From a checkpoint of a small mixture-of-experts model trained on Wikipedia.
Size: vocabulary 8192, 46.7M parameters.
Experts: 8 picks a token, a softmax router.
Below are experts of layer 2 (counted from 0) of a mixture-of-experts language model. Rows are named down (a neuron's output weights, with its number) and show model dimensions 0-127. Each number is 500 + 50 x the weight over its row's rms, rounded and kept within 0 to 999. Numbers have three digits each.
Before each expert's rows: "comes before" lists some tokens at least twice as common just after its tokens as in all text. This comes from a sample of Wikipedia text that the model never trained on. Tokens count by the router's weight.

# expert 173
comes before: " the", " a", " his", " this", " an", " their"
down0:483448522416575533553592557445431496518444540538591541440568519552570533552550454497480497537597458491589486550494378518500415456488574547487551473498471430497509457563544520476509578478528447533506522458436488437501430499390494517566477546526358617508563497542443451468551464493567511533518509473462434463499508545436445509543406583516503537514491473532561523554482605490492544503550
down1:528495476463530548435539527466482440558495464472463526497516517470516523381461489486557570513470507470491502595414512443461473417461405529592609460475583463488546482572483522515506489416569543406415562508455484548506527560487568533520519473471541486498556595524477547493484454564544639468436522521517406476560511531483446489487603526545440464494480420462562500500607583454607543519455
down2:438552446463505516517477555553551518518545556473501434484466574497487442468496489545446444470551468552554463422563535595487581483457511503520579520425512432548493433528483477412462514604526512622451476511580503535440443431539415530491560571523491497532539528533531551485422484566546446394459488474552509589670407551494564498489504496479560492522436514494537422532497576442489435477470
down3:527596512479486588522502470564524607405462519486401454507552494522472537428475495443529477461613548555402531482604483477457507439476516460484507502510414543553473518439472495493480445446540550437510512470555520521526499500553475560416492482394434586560422414530419458480580469526484470435514485434534467507548399437546602505565477539529465448517487513506516495593533487467433405510420
down4:486521467532576486536516442488478589486525454522533482560620496483437495488499516513465529510510453522544595453550565539502480551437381514540554517499481449517504559448490556462642488487435460480503452488572409526587479515514539507484462392605484570408532559499426496449496537516562461584588464511532510422459541413490473558439497466438522515479480538496478579604395478582473535557535
down5:510459442420455490543488487589428370502491502572579589414527451618564493542498542474587526449535562477493421508550610586477549566447499463502512456522535586469541432544470516505522551481551583429481592526504441468452541473515512556456493496464538446549494524478456581394497453491465467559515510471532485504454591495477569475520499467438499530510404517407513517481484508373501547455481
down6:456510560560427510431552563434563479647491476493498426555505478470439494450449480467446558447503525453516502462503485534565467505549575559530538486522482473517501460600458570416564472523472467583449544501511503389478508469528500625456566440530662470551489451461535502508537439575471501471554537468445459527455455455520555552513531423554453560538480486480516597490521504546366466522479
down7:489497593486450493591442495490464507463464532432559416527492469484449506554498476516483432521642501544536448548409480502497507628539558584430443487544525505483534464429530559482521594441563495480495487450451607561448473529481608474573451437484539466576473479481475421488512479553568517547493526442540518567541473532504506501498500625576516504519448583467396470542441448488457461601506
down8:483574577473499543486403554506484477437481508502527516481554471460468480528490509527466451509498527482524539529495434568544424499576494519553505423491542554555497533534506566560493580468502516460451496509481453533452484563513460606501451522471565486488565445613585462540522483465460399517524573516497575571466319535458448519479449535461389531423456456538544513490474614583407597546556
down9:477503491561507466439494542430464473515545403472535514502453476502603443494548544522464509439543625464494476488415582490507493482538513495445546480532443513475589515550477463459496481477396458543508531389470548520521445447452594524427472487464619414431512491510567377605467437478481525457472460510483455524586467565454475557524515519537557491602531508448469370490464519588525471454450
down10:498519549513513484593567449523548432545562504532407484544491534490553492463607551562528507451444467513451540580483488468479498496519570543487495498518453539421521488455478508578455536465462515449624496444380566489496431425510438530503481581485570503499505433667420391528571451524533524579467417489500525506534465505451447611520433548499477473478590501469497516510435519502519391481516
down11:474538450481514384533439487463488520457448536457585480430548534598499533454593508544484508532509504504516480506497505498641484488497485505484441476549575550515497543520509509521536521419601486327514536513507453481602539508510506425529461531462594413455524475511422463538509484468387545488526528453543523496502459469442561462466525466548447498472526493467541431704498490573507500447453

# expert 185
comes before: " the", " a", " be", " his", " an", " which"
down0:520378479461483521577441475498533444459454466403539473393441478524496500361484535487474489547465487493484538511527454485545439497524507475561502464557545448482549508576492477534511474421475584657487530465502565506433510493438388510465428581471492506491429448377534495409515501531434532538567552421482534554491509526441540496491522600508506405444536497468523459527510600568555484543455
down1:551543468516490433591454506472517649543428509515483462558504541616573452450457551494483591493446431508514498481573450446476442429577415484475499483518439574566519465536479427471533532538469470585486552435524439497494451435499463480428579504436595537428408495547501424497511487490569563516455419487486491544493636487441561439546515493479491483497453479537448520504459483433459498396503
down2:519548472500493473519631468507498503523588500533575485435500471496464470504419460403543459548506462443504434503504513472520532567589474424543612517570465535545424477459500563473496556450447451564426536516496484602500534557401506522461525388461572459437573605557481576463492437483548542490473544450508493473476571502447541564572509468418456500398461492456437621504478516470505440532509
down3:417530524446516554495493524509470637459417452506480513545481607470524451403450483484452531494445509470473443529577519533428390493411397640505478459417527514461582535510492516482474491545570560449408534430517516481527467520467475508474465514598497519448516462421466438565482435544512473502555493445438501578548503488496593486450486554501532422461465608523424439535474454460518498480431
down4:378510454500484476409512540467458534560542501495497552488477610453459544513510483426473412501550455470523456493449537569563463501504473545517501533524499421517493525484438514523460531380494594462558495429505478481570426551576459510513507478471602443498518470610499554616563485515415517399460502404505608453427519528448510518529491593571516486524469487557563548590563556556495465508437
down5:455466498431546535502533489463469424525525565505368428530453635619506431525493536477501503436541499485573483452462543461509505488498477476536443512500470516425496497423483485472569504422513510550463453545442614486520628538573538469403484541525440532502521486561479415435482514563455486480478445495557507465502469529506520455467447409483494561569563487552554488356551591543583557487523
down6:458478397443492532566461436519491455561521501374418513420463620481457422416508508460546437492461538409474495533518506589505447494573567498483517491475556454492500470546449503479495531432562460520520583517437588507485530414547373489505487498509483557542528426520499546529470524536540569545541494514480508573536588441511512565590508477541429392596550433477509508547536486437555565473451
down7:433522491585429526484483473551479490455391539530443494458539536465601498519598524425525451433521412535497513555466559528616493491426533547567544486562525416533463492439513460548531419509489463525475481509427412442482415499440504420428413457537482479466562591440568438478541539557491500491470551467527494569428472483644432489494528553543478509583479553571552501485529482488463533518574
down8:605480482481527507465561504483518452572494581459563527481471511500596520500514431467511475544475498507534563579500531486586411481588483551511527507535505464498458488476447547470569512540484555412492575556542444540518498508424516556625550525557559411540484459425512484454471421473504566565482489446474530462511602457470550517535578596524472465471600363470473578555403485404541448527475
down9:488483515498463458468591568437476480489533486536459553467506585513384451540484492492522435518506603574506509518456498530532454487492484646542436506579445483484435447543451436570510477408503531412526484512513552569450489506395463455518546415476500534519464481556510519550519447562446527478585474547551475483544427444623549529474509400527571500507554396509608448571496569455562509537503
down10:466559458449453491581512538511519540492511608462510515474403502597456333491472476494498471534441523598510494474460492556439507497459570505495563488488451507471589530497575515511521515476379509563508502477496434594475472521569458501560464586598518498518553466616433507559518465518454458473564488569560553461438443463436507533484490446407434465525485548477560424429442512515387515473498
down11:480461465416535531567388485460615438437523502513600461483506467481524482503481427477519511547498448544530492457433539543564444524504472469434514565519458556572463491491472511494525534572457524526542509480562477523523493508461436434584429484539506570451459499401426455550380464562553490464446549446452557549448434477425592580559534472504449503519414436422565491627461530444562532544510

# expert 102
comes before: " |", " (", ",", "\n", "jan", " and"
down0:612561458463524414505536521459461530528558481526649472526537504515527506523630501590522433424445544488477495522463492483502532491565456561408524581486465565475501427431546414495549485575480445537429417460493559478545570512470532464407531543505493507467498500438529563545447528525571549552533501532494422502521353481522492545491545487448528561639601520493534510552469515516522501537469
down1:536516551501500475507589562488503386429480503468487433493531529516491538503467596509492535489467513483491468429550382375478487517495471550549496528501472511537524521469527429510326522650420491480473403490603482430454471458502466448441489521489588433489440438490518555487439464535532451465555453616551510410406477523392485530493460496506529559533521467488524516473571497478438493522531
down2:523451467474526465432465425533507581544427501432498468566488555458509490513497430557521510497595545567588528497428530454509542412507441505504417483513450413520471529491544462475472555493420587426547544589502521520611551571614519441470514531590581510575559482517455508534533620530501495554482497446507486443535586489434549497441585528432541475481458485522394498558472485492514607510476
down3:574555512475439521550499548513532492488596410438398504460535385560552532485537530499522468493509546474511465495404557584504454494447550499518496543526546392526527524482599477510451471466484456540493524515546510505460507481459519510345459474450520422550478576503434558427496511514474617444480437623503479433572499407473469471532454425537472461471462530539393447483545517558504556593478
down4:501518502458507470550482510552509461589547586516419540498516508477437444514486449396462515495394539535491520387519469549450533509551459552572481479482612551458457390576455457494527433520547585519524564480584478477536458504588463514532469606486579551421457413473406464475483453422448597455549518502536422512441583486496529560492434471430499511464467481535529535471499518584524513577458
down5:544513534465476516587586584467437442520430495515592454577448521458457466582482463568480563554543525555537547517516404452526424468534552448473494442478510513430541480518463501463532513545431483420517517499523458554485527594574571467529492398478464455429566572530519530584526473488457597494449476489451626493445543537497463535419531468385496465522481543610463484489516571581468582508520
down6:514480528455543516431550467541520462444464469453539513489552475630498531470595497495441418566505605537492385371491409571492501480464526519535481510494555471474513649468458534592482497542491501558499449559524555488550543572454436522500464525492512514468538496541408554532441473450408508582496497565485531451460434485509530460538546408480439448538515560542388527406553497460481453535450
down7:533294499432592535475460583537460476523578549511561491429518480529494532534518461509511506517566543397496594547429433577481553441495502567510535549518504532484528449510459547470545544566537502605485614479464463436510465527520456542468431467520494439504492439541524483496553524492605408484457484470507475472453510544527514421515508437398484477576462443572496475492521561488383446521527
down8:476498516573537479391473423448552459553562413467534604533531520416529456524421520476497524480534500574498514518529536524600557508559544471562546497511572508480539492452437442490410555515510519493620599420488457539525521469435523473525593541644468440437505455541486548518546504486450513562545475500394517508522513506396506424505479449496578564460502565564556452510483483442606515491473
down9:451530453522548545535486355457598543515520467540446524486460496491481521481608467526490444460402557454498460493468529494574467455463490490536522471480419436454548421447508566457512537487436522553393506544577560500496422526483567443455465448507453551559493565440487520509467492618519550437429371505497475469484496486522486595529456515509403457541551527447510527454548471425361470433497
down10:500539569542531491500497518484561472474451485538476530505458430424553557547472555468455436571401496438526482570492477500408526551541467529451404495450468545469471573422523528514510433581491531387519551499470435436437446447472446504426459434530475471572452500397481472405438520582483563491532429475636472473505466504366562591462512490472563558544548475524482425464472447465529526526498
down11:433477509526627630476509502585503531587502520489561487551450427523530509499477528537496467541500470475515400544430498472433527516532454490445414526515391523562390472529529538471536477551574549542511574557433470428502579543480457527510476461437429509485459446518475501414510546440509558516571484557482467604531439471596512501496532428472490570516463541506518519472460473614537628424474

# expert 233
comes before: ",", " of", " in", " as", ".\n\n", " than"
down0:413446455567399469484444524537475449509511453490546560420455474567529509454419477516391410540501454466515516513580439527538474573509481455505527468414483496543496392452518488532506553590504492430484492561570481495536393490455521446491419477419516490487505440665546474445532550566492436516548531575437487457512425449522560585587540584513447474518436466552481507509475544469522456502464
down1:473464525528435589486585491470474445475488493533516578502458488483446387583529556540500471486475610464485470564519595530507450484388465422474540528460463586443462417565463475552533511496520411468472546493483532568510466478521508547462426446460540494497605475496401519495426482462439452477429396480595459522553445484511497442452525448451498611562450429450529432531482551450571538486437
down2:550551502577452521531474526524515469470516444448398537560521543486453470447551427545512481366508392466572479466525489588508410485540492472452487446413503490500498514507576557493471502467470562453460556562441446566474481409521534532627567472498463510487482478533424522437395445604529530481567412494503487472446465495481492542518451423508432530468485383475519549503446383518448551499570
down3:524533497400466576535466521484492457455490571429456506579553527532457495428403419457535484538625496431507581517491506452515507586509416462520462416516498591485512516506569443571532516493589510554491497593473542514433472533479515457526504539461431385498534484461497494477512513450539578538395634546522398471555579437460514408482501411506505433529574506536475540466515533491569510492472
down4:502490462616436469519536537491433546452457454512527483472503520491516517525378438477473492672581505484528494496489509472440474506452441450469579498452498483542451438440521558593538499530603473535517544535528561484475544528481441478524421498467417533445515457512523417549545509425531529468440561585559581493489457493539545598497442479560487548481457435477493624473460562488637561489454
down5:576539522462494517492503453435505475488387470493490435536564609553556487468503570441491525538574497435490594551456457427492426486598382506543423526593472495471468523465484469471469500468518478482488476496505453551558524494516431444488419581472426589628429503560621446379530487460497470563481511522495503443479462461465481505557542527584470520441501447536481563446463451554542522536428
down6:430558542481581430509408501430550485462522503563375455517475530493458538509536343442480509609478515525519478529561484497480516533475482417519523502430519537590493407466473509475482503463480634574525441503565506398520519525391530509549416524422490512566541507547418586496513529459593550455458507531505531511488532435525454567499452517482513470586537494549576522520461476518524457477394
down7:628495507535532534551463513465461498465459535525462615517459439415521473484513468511396501548428466511500437467587463498474493466460527466543538521563495508501512502475507494444497539536420546477483400553599544524455513568548513427403472483565451543532463501513351557482494545448550642510541451485539443645497496549539504531461475607460464621469439488504512459462519525515550470453490
down8:536473519497498460418507507570571501515553532443457608458468417538590472512495468456470493493440512472502491471514466468529523445455462452501545509422528494465550539569529429428417534451483537531429602486504453511555533488541567475428488573518441635530553443533451587587519537545420500565499554492411504514542499511452488576544567379480460443480472529511491621542575425486412556511449
down9:485528426406525578466503541407453471591522474512470490493504576533513497546570582556478597509521459434470518451548491518485570483501564471493542572492483472474483494540400540541474484494476462400580465509504549449447459513481450560442437496543473373559642514526519472515542441500497560502519471546583470495524449613466493508558524424480485490433525440475572444505554617562462432449407
down10:437481506498552391351524521527460442565509583497562491502493538391428506469409530544481454496522506510477487494441554396520558579429416516475465451555540570593488501566483448503469488565581524565482463571464541466516420542380506469476438506497473450493467458545512507578504509494545427476563537444441486588517546484427503428531447496472459620444537547512583501558510533519486530493478
down11:527499509494512333485519523460480515427488503517504461556520487480503481427470510434473400502481495470553478422492414506562480556534504519441532527616516613611526538460455470527517558457524529503530501487519552506436551469508545538410574491636485489589418413463471476445539489528545432475535528460447529573427542553509481511621532502531416459558446544484483452575488480542446560478407

# expert 124
comes before: " of", ",", "'s", ".", " was", " in"
down0:466554377518446418458462624513512483459485425534518528534521514496610496468404555473583496541453457510568505483412442533522522524518509509537495403392541517510459475518434515430517468494470387496488576443532529474417502534479487535414536585577466411539409507445559573434453478564521511494471503500523491460526423460568377487567578556433508541503450524468512490532472497476435496456493
down1:437495533523490502524499478479569480345556494499522549469533529532425567441453414453465462499617527485499495552511437573498466589457511511483396594368520455450450521450455464499557369569470471497469516474496562484403497480480470524513473465548479423445502387521538511465559437441563449487518576474578538565497482461480458488464550516431597461525527473506413486512503564489446494523564
down2:512503471516460621587451522539477461498503399490509514514604569533559561436477518493517540496580495488585483471541486595441454452448472533542530473449502468523491494498516423554593527516508388393448611521469474460522553487525486460455584426538526638513458503515462477485569508470511393478440494525470479558528414489513579539523541388451471464524439457449542564490500510535407540446538
down3:505602607553475489436437592463564464508508503581517378453551555467520533504446478513551470423492502470502496516455446583454481542523488501463562534545475574544458522536469491520549483442549458534624552546425552461561525548462462429545491618482486542543402473569517546499568506448479543485430564507551545555525504498402445421476464513570525537495511484574575371445517541482513508490562
down4:579470456496548546521505545551529530573557560547499508447457437506563537484522575570500499393418540463462474505546470558482468450552481446439446531463534451444536471523631437540477493406470532581469499494399546509489451486575539518461533516506554447453471540457470573479454497515468491524544448474469385494448445451423476483438468437600417529532498448539558436429563402420403507558485
down5:521571458532485484515481426560447430519536557394543552502489487506512512618438537465590552544522428428659505525522510519471512460539459577473538462499446446490420474532474583613491537513464576529494461454556550558487520429593392403584437459514475462459483499474459506475628542468527522512495433482562482548510517505541468500488467514414484534472509453503479577534468546406446506493560
down6:499509534521456565560549494458564530409456535436595511610510451580562476545512464496510431470475443529569394593498451562503520510548506543459481453591388502409523483543559561516459539507479482503527533493566487464544518418537441476498473490507439567531571470525533527509483433396519532481519488402541464440469511526448573472555532530493384584539513536458483604548486459446603524442561
down7:462535463516482510509431479438517452493532492496507508457455439514394445557499467464486526523537599497504514527483520491417496649542579492473379504472486465397514491499446532547493504411409451522574477538482515453543534529497464530470517522386615454521474528459620469545518409480561498517445523609467579500543548477551511486534482410613449520521607535510432463427566513545518484497455
down8:475410570508575559470434547498509533469410493517475566463501524577508517495432537481526579620488471448493459531552500515522476490486513367507513487408432526506557566512536500396472573471534515438407530426500419582569566454434509528502513540465511494504517494487528494527458502438453592505541513452459469512420612457464504461633578410501446522477387467541557498493515400479506512473489
down9:481527614551547528464480466461503437548455554494476451442536547511435505529585563488568601414446481446380591417515544557495513403449454543469495511429543496608443523474489559549503416459453420561456467544474550502471507423491528489451484520477492489515471541520502576526387542523511542491521566442476508438532457552462538400518504469512534451438541466448529456467501503532515444504665
down10:561519465544475412502512546547509522550503492559472461416554509508451487569450538513461453468460451568505474552480504526499539490466524526473496477579525505510565453503419483485499496413449651503397499504517453411603447508527509480428507576491496429544487494543502489460518547509448524514534510479523515470507472552638516471504525475446526514597544564423479452388611590633547504426381
down11:567479596444513514497509479532403503491449434531422523462459518461536470448483449513497546455588518623599588478533500515490414582515555502580571533503595579508558561430514526561495508455442516389509562517453497409446487473526541470549520434539465522430455418586465525431519537497468533538551567457478534497472391494515570508500552413467475521587475537566440541489490435436453535489487

# expert 15
comes before: " of", ",", " in", " was", ".", " for"
down2:480583436418532616495478410519626460411512546530488500439483509476457521476550491502531526527538482363525472472501560537543499470478529388460438544492486574558514413525589477439516567575499487429444563500439527621516507520466476534426434537539509516544483537526594487557477431520485455507492490503546523534482594466522509558520473467503563431520540445501508531407409448508427419558442
down3:541492504467499641522596464463477523495480431458470473474520566463571506528476525532543482472471499426545412555437512515419507504377455481501611581434489556482480480501586492540558568460497473532473598560464438498482536465484490589588513551557404462516514468565446434474388528543452598465509528493413396504453500515536479496525530434528367535513475517466478516531507519511483546413459
down4:489525539522499429456498498540538502420662553506503478571593475455473494496418524511519448565528537486474512484504450516578516519529543570558506492489545495584532498404499465449471381487423445584420524511562489440486448505528456546448517459521531370446462523463499466571541480600585428508453629511463554492489454498556472488494399410477554471509487556557570581458458492549486485496541
down5:536627502556465466500507530582548505503424499525546480500598492465521596456410549457574493442536505562506467556503472490520489489535527460418476580478552478535512563487500501563521562513469551640547445555446609507491511493494493594441505546488510441440446528551558504599509541477494548491393586479437539521447462561561422497485528521397525586488577524447405437543496556479460552511509
down6:441539567417501484477458552582519522524557515567509468470493543490464490492510540460546436459518527497497527555398503575506513569607466522489539542470536530492555524403528449485598442530528560489459516488460572526440474533401456508536463532488472397469531467520433445559434558516665374496492624488520483493473412448463502500561445488449507564549563446539428492522454589471502574512544
down7:516608471513506541519470427579491478532476556567422507469506452481546458522555486580492512517497572445554470664513424513507480476565523536429459506543505423540541398560429507491431470560512534484545544471516472442547510438411476446576475492361517514501553564521562494549496539562438509418496542552488486496576571526568451533480489493417441560552449560536522412498510531462464456496387
down8:486516542531515419523538364441465376439481626497492510472471462507478630568446515510489463521478480498515493524540587580479461505506447453482454522484521488474480488489507577511503518461485590482482639482545558452518538497438527590540477616408498419458569470429520474537500434548396571471422484496521502438482505443516418571471449561451491563543487433452463461561546471508559498499503
down9:516609499528473528513470496521566429437505524474480494562544429469477426527478502428520485455547487515519487488495521538537527516547535473501571650530506540480573504408560520555579500612462497594501465541580573443469483471432404553491506486563395421541427516561601515455497517511442449614527611417458470495456466439521419499536499568557576487492475519517472562434530537493444525537517
down10:471512445444499379432548505512524475479511469460468501468571441570496496433526587409571481527462455481528519431580487522546496518645524499433464460497495498583566527469486502514426435480502530441497540438421493433563481508473516460450496455432573466496447506412477536441549510508526453527575565524499574455524542467503395495555494571491421480531536529506422567630425585492429410541461
down11:455454621480555530521608563585554466622543487465471541465508477572457409469415433488495508435539477480490504468383409531475471545482519507516447483463549487478553454446465503445534417471449528549382560423516475550445404475454501495459428490544544508530536458559461498556461530536610492476502544510504490537491446514561524512444596437418486481509552569528587567442563516504489496432507
down12:475613543487488487481578523538539481538555606501459516495517559478536514521519367586454604522497454520481497491518534610533517525523491453552538522484499519567521441514529441458457381594498467551516444448471427363539562415538423444380490465535496470435537477423483436501419526420446484486518559502551502490477493595452462524475532495412510452538515557570433474549500486537436482522516
down13:414466631452504492573494535511528530528518561413545525471475394500502481516467440497514467424527522466461505412414547596480499530449468477508480482483567520541622468521476409476523529511513522636466483509540486565456566564479540545361419433527508442465429481601443555529435524492515450453439571499453483467517494521503425552478499445440543528425471440535467507459487490628477465505502

# expert 255
comes before: " the", " ", " a", ":", "|", " his"
down0:468568531442547542530469555546520604490456369499596483508488412546560420562542423496497453471573506500475505524458438514556540593503504505473468519461506524500406464501510518505461525496465464404491505542559426550556507515497506513517489492526461630514591489499456419484561531485415432524623508414456499433577475400400449449514534556489537511549486455457559436502499521469580556417500
down1:390507426574397507476448490487444566476498541527482462554488552467480498534479539554448520468623458615467583539545539490529464478578509460545541489540466471415541475478539557499486530422470644480525361498501572510481443509468548457597569464462490575515594474486498513513492514491510414511469513502456548534543382455514498529507429442507464542487433513494581420486468425453501438545447
down2:546504505439597529552485565570498512585483482517526473458556467560486524493481513550519430441494424549484530523459425527475523527572596505438481478432611411434561572532538530512398465479524576484524432520561505550492451394511548540494511483510430543424447557603436502532462464508527498535534558571524431426489645535499590479471515496533453583510562562554484472517447494485460455527596
down3:492456417441451554545419473582484513491454402424539502458604522561477531445382515464475448511481540482534445463524571549467514537520540399499465396526568372610550523519515625552463510497536580577478460559502483452506497496461532487402516531541576471512430514511482530467556521428524421463525531514466456512518459452557500480534447445493473514495519533491515372556581495413525481518519
down4:564519502559491472485485533475526495488539489426495505533511437472503427431437427441541475531515444446481526579554544432581571525490532438515463536604427429567568516613470550513556511565483531573455438427517548550561507579497452640494486565417487568471622562519492506506511475535568598507476482521440420500470489495469585388436551507490473501464436479416464473486526477455536464451496
down5:444508604462528450504527491562506533448416564477356532437448477559537653450456494623490514464459544539543483448492557537517563483504521405511473488565478487505455493426444552511488528531573568448441549552452513482605448514520516433511475453422388495424465467486499555481453503525541575437442532486460510522488463463512483531497475396468477547555472554438468442447539519404535436470488
down6:458474479439446449501489569477440456433476456549365537397532477452497565492488513486484505517506493564505499469450514498478580457570337575485517425442471603599536488559498521501443510420609587502452525542535572460458484531535465574458457550465526439502493528528458527503561507535496558517497478489505645455528453509470507461449515474529456465480388524471424560538461525422537510467586
down7:607486544503485428444517486486494554534509548466421500537514454588488581540499507609476470558414490528557525540526468557577530521519454527517497496514522525454486495481550479442429535521482460563471437492513503425504400452488462489537430514414494431441445501439564393538594461431384564566419542454486581523497586508572449496478496408497563484473468585524583528426547517598495521528571
down8:562425503489523521493492495552493617476515619437449614503474526518570600536534476480537400591523474464548436555539439506497535434485481485478482462496501589426452502535404531494465494450480564500441515487442521468519558468474463518471432513508480490503475538586483557467509577514533495512438451485537471486478500462467448455492447480566640540551391502480614392542526416421599558509507
down9:547525554501560529422417540493536527546491484527498479472409463532529475556555489435472577437503481441478582452539500424446500618457390522443526557532570493445469494445479487524534490442518562421501476492483394498427467522517471529459456605585481497465619423432422456526511502491481475530562471439622451509465499475491518550515555564426542519507465562447527533402488443611514450498438
down10:479528540494465445560604506536433538536526371614460481547487583395450484542547470555406529613530550532544517506527578484490511528522529536508518498509415460494572439477574441537537493511434541484540539475577530429439463473594514548616577514508438504560448514549471495516533510489445512507497515512546542538469525511516509595478420599490474524467596623522463465514511476569427489549541
down11:489570598447496610501495543499400535556463428470527530463449453558525435554494533508535565512495607442510468469485453486439514509426492577491514457567490364530487571567488462550548519478450432472428510440521430455495513580499568585516562444504482490513488508328487525464516493516464434443485536454526564495491492568535451447517455545534530531571405456493507495442518424533465503386440

# expert 180
comes before: ",", " in", " to", ".", " was", ".\n\n"
down0:541537545446439563467614559491594576460550547430549528460569533495486472505466469542476460447454398418491477515489448507529477478464439484552420457555439431452502414512493549451561511523439513510456484594459457523453394413538425531504434466482597550560478423600484433424569505535476589527498505469490561500486474394499367511492448546445527468480499454462490442545485500532510493512464
down1:466464515468537531537592436456547574450429448391464483483479487514487558549595568471538515489483593449525495493574539441502472517509451505491429484430569386503543505479525506510470456472534541434544545443507572469448501483455474447557470495483531598431562433501402480593499518531415474566487462418533458521450409442525453465416526575519577504429521498534526500412490456465412564609530
down2:433498463483456499537574493512501480522457494419519449460446446557399548527427395550518548467539546469449558452552581482577613579515499479520435532487568568476470530485465516464493467453492394518513485567472567487541443534445454598437596518414537519573494484499543447568491479534661550564512528478475584502538437495570503577460549540466521480456576459539536484531437555498547501438499
down3:510509506507477458472591555478469487464443612392537522564481518570531500524535449486521449597573479493525460508532514551504470444462500562507497572455517472585439533520558470501487441496553461474495384549502420446594533556534520486509526508465639622556443513465531378490458497528577449618458569450601531459528432515534543469506451499505525514474461517537508484527462506444367521549514
down4:456540528536526541533486517460489436597575514489511421497447501587501478541407514558516491449463508454495480473523486535435517591504609479435426549469453406444488455460463530498502508444380504530557502474454490376522469590471586575518477487440523499487454449510547498459552513431450479485398465505604536500534523609467474447419546584482517420491554561465558534519476511584609562475507
down5:427492465457484552441456571461456411548511404575501525437553452400436441522478499608601524598493490551539512360572514541463546486565521506531511501517456513503494395491455561528476519514510448566513466570452530540459482549585498456474568500523429394449486485496460537412488525424581531577514472490493485522553525458460494512523484489458530439466525527563436516468490610387515507579500
down6:537495493524512613496501479513442510498524391533563421501454481516551514459433579537484528441521476481526471397554449525540539526381562482424480489564438489491435502476537435504573465529492453541537467532536514536507441545591489493495574444646415569540630467466422536475493554423461435458519455474497546432468486450447529478544509483574571510502553565532496467402543502531518611447484
down7:392538423514480568588568423498476574513516550526509536511514548499466552508583501509571557540492499570486474499566514557430563425480428589531451498520478423620411525451491542499563494516400494554483506591529571473464600505430505480472491610426457491517488503587573539499459522533481586451543449546464488546449501467440436486516463553405538410571491473487506434534519558505550464518542
down8:537480481587577446554539456528489546458490518470409366501442538525477502450488557535555532484517499496453476413547435475419542514490529506400493554459533504519410464480511449461475498461519481514496487516572529543488475547563571402473599532431461517585535458439545563418505473478508555469542473431375421457535445559623585575471537562484463536452442579528463461453541501524453534445552
down9:499551548506501497570397529419478457518558564505455463507530447508482544556471474547518462486488570528441517501440449513544604607550474478493414549573497547493494577494400482538385446549435551547568506572519470517477487593525527566561550477386546472565480556515532435495406454540502458473572502419469504472440484476510479510404504496510439506591607482542427411521476503475530530480408
down10:546569536471510584536542471504484557505495440516412489433527540554483454564468426529501553474531491447454461512492495524485497425451510397525538464427497598471513449523452454456351494458602471516510556532421421475487577471489592503435513534481526483459579506556509520597469485518555510518566528556604481357534527583472522522516459497515402537519497426523507531415561438537525497401550
down11:558432528439441553565523390476515521459516482451464471474525457578556494472646474471447537504551441513499539501523555572473499480509503526439378489595540467485532528400547524475537473461535565466545596453460539417523526417405486522482491507514588578438464484507418544496504493525455458562567498402520488484540470500416492487506502430478454439485551575519563378443442423476459471559491